Weights of a small mixture-of-experts language model, trained from scratch on English Wikipedia.
Size: 13 layers, width 640, vocabulary 8192, 176M parameters.
Below are experts of layer 9 (counted from 0) of a mixture-of-experts language model. Rows are named router (the router's row for the expert), down (a neuron's output weights, with its number) and show model dimensions 512-639. Each number is 50 + 12 x the weight over its row's rms, rounded and kept within 0 to 99.
Before each expert's rows: a language model's description of what the expert responds to. This comes from a sample of Wikipedia text that the model never trained on.

# expert 50
Description: Quantities and counts
router:64 64 50 43 34 48 46 43 40 50 37 47 44 35 48 79 50 49 29 26 48 49 40 54 48 33 51 32 51 50 62 59 61 61 61 27 61 64 53 53 44 50 32 60 45 57 57 61 40 69 51 36 72 60 55 51 45 72 64 43 39 48 48 59 63 54 27 50 34 49 71 45 35 64 44 49 71 58 74 54 60 52 36 46 57 50 62 61 30 62 78 45 48 70 40 54 36 51 62 31 38 61 54 43 34 54 61 50 51 37 61 58 60 60 47 56 57 57 73 41 33 33 45 43 44 52 22 54
down0:36 46 44 34 41 42 49 39 62 56 46 43 69 40 43 46 64 50 49 48 48 64 35 42 66 57 32 54 43 47 30 42 36 50 37 45 40 46 51 31 50 55 57 35 46 44 49 54 58 41 39 61 53 54 58 35 36 40 64 55 48 29 73 60 48 49 50 54 24 39 36 48 55 43 63 50 39 26 50 54 46 47 41 48 74 82 48 53 57 66 48 42 53 45 61 52 46 34 46 55 43 57 43 59 48 59 49 46 46 55 62 46 55 60 34 35 58 45 44 61 89 35 38 51 62 45 63 60

# expert 56
Description: Biochemistry and identifiers
router:27 61 62 66 34 62 53 58 62 16 32 39 63 41 50 68 40 61 50 55 59 56 73 54 43 67 38 48 49 74 56 60 63 54 42 33 49 36 33 39 39 42 59 31 42 32 32 38 24 55 38 56 41 51 56 56 60 46 28 74 50 64 32 56 59 24 62 38 48 56 34 55 68 38 49 56 33 64 43 50 47 58 43 51 36 46 67 52 58 50 60 34 36 50 60 62 55 57 45 43 56 46 51 51 72 46 36 70 54 64 44 32 47 59 40 58 47 55 64 38 48 53 50 35 53 49 56 59
down0:50 35 54 38 53 41 42 55 43 51 47 34 50 55 47 45 35 52 50 40 63 33 56 41 47 49 28 62 45 62 40 83 60 45 62 44 48 44 49 54 39 52 42 41 69 53 38 50 26 37 27 60 55 65 36 50 33 48 22 41 24 65 11 67 59 38 63 65 56 65 44 52 46 56 62 65 29 48 50 52 80 56 39 52 31 49 32 44 58 54 32 50 60 48 43 62 47 45 24 33 39 63 40 50 60 53 42 61 40 66 49 59 76 42 47 25 54 41 44 51 43 55 58 55 59 44 72 45

# expert 11
Description: Ordinals and achievement nouns
router:53 51 29 58 48 54 44 42 35 40 40 56 35 44 49 74 59 36 57 51 61 48 42 57 51 51 46 54 47 49 53 50 55 41 62 35 57 36 43 64 43 39 32 49 37 42 48 33 56 63 51 37 45 27 44 42 57 40 80 45 56 38 45 51 47 60 40 43 58 69 71 46 43 55 26 31 57 57 77 85 38 42 43 64 57 37 45 55 50 39 66 56 57 66 44 39 65 49 59 35 70 39 41 58 61 33 57 59 67 36 36 45 57 46 46 53 31 46 47 47 61 37 40 53 17 47 47 64
down0:49 56 50 41 62 46 69 58 56 69 37 41 55 63 75 56 67 51 77 56 48 43 36 40 48 67 27 62 48 64 41 16 60 51 50 36 58 41 49 62 45 56 24 61 41 46 45 50 73 56 34 41 46 37 38 52 46 42 48 65 57 26 49 42 62 50 61 38 43 43 52 63 48 40 60 60 54 48 72 59 61 55 52 34 49 33 69 48 74 48 48 43 39 50 40 33 46 54 51 30 55 59 56 46 44 35 42 58 29 41 60 35 54 45 39 29 47 33 50 53 46 69 55 63 50 61 52 43

# expert 40
Description: Verbs and auxiliaries
router:51 45 33 30 49 48 62 68 52 60 17 42 45 28 51 49 61 41 60 66 49 55 35 53 51 84 30 57 58 41 60 51 73 52 49 57 45 29 42 34 50 56 33 72 61 69 33 55 42 45 31 63 50 43 49 57 61 61 61 44 44 62 57 62 39 53 62 34 40 62 38 31 47 76 41 33 46 51 72 41 35 63 56 49 39 40 55 62 50 41 59 66 64 39 36 55 51 70 57 35 70 41 50 63 27 50 46 47 52 42 42 43 78 35 48 48 52 56 60 51 54 58 68 47 31 28 58 39
down0:41 38 64 59 42 54 37 31 24 50 35 74 25 49 56 58 59 28 23 48 50 54 48 43 68 36 56 36 62 48 47 73 43 40 60 60 31 59 30 31 58 65 63 48 64 73 41 51 56 57 60 52 63 37 69 74 68 31 62 43 85 46 51 37 65 50 44 61 50 44 55 48 32 71 57 46 39 50 46 74 69 46 58 54 36 37 49 25 62 46 77 74 47 73 72 50 32 27 43 56 58 46 46 72 55 31 52 41 78 60 55 51 39 61 42 36 50 38 44 58 22 32 49 60 47 47 34 50

# expert 10
Description: Medical word pieces
router:45 56 37 61 58 40 51 55 62 39 54 53 52 70 60 73 47 71 30 60 48 44 66 63 29 51 51 47 63 67 52 80 48 47 46 35 42 40 53 58 49 37 44 49 44 42 28 62 48 57 43 66 24 50 44 55 44 39 33 69 58 56 65 68 64 42 70 50 42 35 39 58 74 45 49 56 55 65 45 21 55 53 32 56 41 39 60 49 52 49 57 59 41 50 44 47 41 46 35 42 56 48 36 68 45 51 42 61 79 36 64 47 44 20 30 61 30 44 28 39 47 47 41 61 44 63 65 51
down0:46 60 36 46 57 44 37 40 58 35 53 39 69 61 99 56 54 46 35 56 49 51 63 55 39 56 44 83 65 52 65 43 53 45 55 63 41 22 73 60 40 55 47 48 43 45 50 49 38 64 50 52 39 52 46 55 66 53 48 61 59 43 65 48 55 62 58 72 56 52 84 56 63 55 49 42 66 31 67 48 52 70 58 53 58 30 30 53 49 54 68 52 22 46 38 48 52 34 42 13 50 40 57 32 81 52 50 51 46 52 66 69 43 45 59 66 42 20 31 50 28 27 32 54 58 34 63 44

# expert 13
Description: Abstract nouns
router:43 41 29 59 61 76 58 44 45 69 45 62 49 77 49 58 64 59 36 68 55 52 55 50 39 61 36 41 42 39 40 36 46 51 50 61 54 66 38 41 58 55 36 59 45 64 41 49 33 50 61 56 35 53 44 58 49 38 53 60 77 41 27 52 33 67 68 72 57 58 34 47 38 53 47 58 67 55 56 26 58 49 35 52 43 30 59 48 30 66 69 61 61 59 55 39 54 54 38 67 43 47 45 39 42 31 50 60 47 44 45 55 29 48 38 43 63 34 30 59 40 66 64 40 45 54 46 58
down0:42 66 54 73 51 62 56 60 81 61 70 53 37 55 49 66 51 39 51 46 69 55 43 38 42 57 41 42 51 58 50 50 46 42 55 40 36 71 41 67 27 42 48 51 68 20 51 56 28 70 28 56 75 40 71 72 46 38 43 66 65 40 51 53 74 46 62 60 68 58 45 46 39 39 61 34 56 62 46 58 24 43 43 53 60 45 72 59 53 54 28 62 28 41 53 52 49 67 50 47 50 40 22 69 50 67 43 55 38 51 45 51 55 43 69 61 67 42 62 53 40 38 45 53 40 50 42 62

# expert 53
Description: Digits in data tables
router:77 81 67 39 37 60 35 41 42 63 69 53 73 47 51 45 64 42 37 50 50 46 33 59 54 44 58 68 59 50 30 53 45 69 45 62 57 53 46 42 44 65 43 46 54 24 58 43 55 41 46 28 23 52 57 61 43 45 45 52 53 60 44 56 19 66 43 57 52 55 40 50 35 44 75 65 62 48 56 53 69 58 51 65 24 53 65 49 43 50 63 38 48 42 56 82 40 56 57 28 51 57 46 60 57 53 56 65 58 29 48 68 48 40 36 45 57 41 71 51 59 65 54 61 50 52 48 75
down0:65 56 38 35 47 43 52 65 73 59 56 35 57 36 74 50 44 48 42 43 47 56 33 17 39 47 64 37 43 51 57 50 40 21 38 55 26 30 46 38 59 31 34 53 54 32 54 62 72 51 49 51 72 46 49 40 41 40 51 41 54 62 44 47 26 49 49 67 53 61 37 63 47 52 41 49 51 51 40 48 59 74 41 38 38 66 51 39 68 45 52 41 69 29 56 53 52 47 63 41 61 41 54 30 64 54 52 56 31 59 62 60 58 63 56 63 50 61 41 53 49 38 33 31 59 65 39 49

# expert 12
Description: Country and place names
router:40 39 53 53 71 47 57 55 48 41 54 55 40 48 53 45 67 61 21 44 49 53 24 44 55 45 43 57 67 23 42 39 26 63 39 61 52 51 45 51 47 70 61 47 41 58 37 58 44 64 52 29 68 45 60 57 55 38 62 28 39 33 37 65 61 50 35 56 56 65 72 69 26 57 41 45 48 52 50 32 53 35 62 51 61 41 41 39 46 81 69 42 51 46 74 76 39 38 70 63 63 32 42 43 55 49 53 67 64 64 32 56 56 65 39 51 63 56 29 57 82 62 60 52 78 18 40 62
down0:60 72 66 53 61 58 55 41 39 55 50 62 59 49 77 58 34 21 59 55 46 37 25 38 47 44 40 62 53 53 46 57 32 51 52 44 43 60 45 52 62 45 53 56 47 52 29 46 55 29 49 56 50 57 34 55 60 68 35 72 42 37 49 38 59 35 36 51 49 63 45 46 69 49 33 55 64 62 54 48 60 28 44 55 47 48 58 60 50 53 42 40 47 56 42 58 47 51 42 49 66 52 55 50 45 59 58 59 42 50 64 50 54 53 40 77 48 61 60 24 36 44 59 59 23 37 63 56

# expert 15
Description: Biographical place prepositions
router:52 40 42 52 58 36 69 47 54 69 35 43 77 42 56 54 54 48 68 58 53 56 65 37 43 56 51 50 67 46 65 45 47 72 50 50 40 40 50 62 67 52 57 46 45 47 39 37 42 41 27 58 60 49 49 62 64 57 56 46 56 65 41 37 47 50 64 41 58 63 35 52 71 49 42 37 69 50 54 53 54 60 34 45 59 71 45 37 39 29 30 51 50 36 75 44 41 58 31 47 53 23 41 32 69 47 54 33 42 64 45 43 60 41 52 55 43 63 48 52 67 34 74 39 49 60 48 51
down0:58 42 43 82 43 25 58 51 59 49 53 24 58 51 46 43 14 71 58 50 52 13 74 58 72 34 40 49 46 74 42 49 43 68 65 46 48 40 35 72 65 49 61 60 33 31 57 75 50 61 66 62 58 55 49 52 68 44 47 72 38 40 66 29 72 61 64 53 56 63 41 55 48 29 62 54 46 19 53 55 73 33 37 39 40 35 41 69 37 38 39 53 38 43 47 60 46 53 49 62 46 56 42 62 61 36 49 56 60 62 36 53 51 74 58 51 35 35 52 29 58 53 61 58 44 55 63 57

# expert 43
Description: Separators near digits and letters
router:53 60 56 48 46 64 41 34 57 60 65 47 40 63 55 37 27 56 34 52 72 34 38 52 47 42 41 55 71 43 57 77 42 51 66 60 55 62 72 53 28 46 63 58 46 34 70 50 55 54 45 21 72 36 55 52 41 79 49 63 32 57 43 42 41 48 49 73 69 53 28 56 53 42 49 33 53 54 41 75 57 44 46 64 30 43 60 58 47 36 57 39 39 42 56 57 42 59 48 45 60 45 54 41 28 49 57 40 37 62 43 56 53 46 58 58 52 51 51 30 61 69 41 22 72 52 52 50
down0:56 42 38 32 61 68 51 56 60 30 41 44 47 40 94 53 51 65 54 52 18 56 18 57 47 35 44 56 38 62 51 42 62 60 44 35 59 57 26 60 56 40 34 41 54 37 78 59 43 56 65 48 48 49 47 44 46 38 63 50 53 54 37 28 36 56 45 37 64 46 51 84 60 33 25 60 46 61 58 78 21 51 48 58 58 40 45 50 51 76 36 64 42 42 62 28 46 39 58 51 63 65 48 48 58 66 44 51 61 40 25 44 67 48 65 42 54 34 57 63 39 48 57 29 62 61 41 53

# expert 24
Description: Institution and competition nouns
router:38 45 67 28 61 56 62 40 42 75 27 52 30 57 51 45 73 47 73 28 35 45 26 26 39 47 52 42 43 55 49 49 33 41 48 59 76 66 44 56 52 66 51 69 38 51 57 47 54 46 55 27 49 37 34 54 56 40 64 38 52 36 53 52 59 52 45 42 54 73 56 56 57 35 65 47 60 58 57 57 69 39 29 46 58 43 36 33 57 61 44 43 42 68 55 64 56 59 39 41 52 38 54 53 49 38 55 65 65 46 43 48 52 60 33 70 66 55 43 50 53 65 46 31 48 40 40 79
down0:47 59 51 57 30 57 44 58 27 71 50 56 54 55 56 61 46 60 45 44 34 45 53 62 48 45 62 70 31 49 51 34 50 72 56 53 63 61 47 40 50 64 54 48 63 58 39 33 42 53 51 57 56 40 73 55 45 84 51 51 87 39 49 77 49 64 33 53 52 73 34 52 45 50 56 61 40 29 41 57 53 71 63 58 61 59 70 48 48 39 45 60 46 35 46 63 42 37 77 50 56 47 53 48 52 66 45 55 37 49 58 59 61 39 43 31 29 57 49 65 57 75 49 37 47 48 47 54

# expert 20
Description: Function words in prose
router:46 33 29 44 64 75 46 30 39 47 29 78 51 47 49 38 48 68 46 63 55 52 57 52 49 53 81 31 42 66 38 50 60 61 50 43 38 49 67 36 47 54 44 25 40 39 41 23 51 42 53 74 55 55 38 39 55 19 46 54 51 58 34 51 44 37 43 34 49 55 40 55 66 60 51 39 81 62 41 44 39 41 28 37 36 37 67 61 37 65 79 43 33 46 53 42 53 62 56 42 50 66 51 25 37 56 55 58 42 52 45 41 44 43 37 67 50 14 65 36 52 49 46 62 32 56 46 31
down0:52 66 42 64 56 35 40 35 57 29 49 48 44 25 10 46 56 46 40 46 59 60 51 76 29 52 42 69 76 53 46 32 55 46 47 40 38 54 40 45 68 42 38 55 59 49 51 54 61 53 43 46 47 53 53 43 49 55 48 30 33 35 48 59 67 59 58 41 38 38 58 47 56 50 34 31 59 53 52 42 39 41 41 44 33 65 50 55 52 68 60 46 71 64 52 38 67 81 67 33 43 49 41 25 31 58 48 57 27 48 65 62 47 51 50 59 55 63 52 59 53 28 67 46 54 42 53 59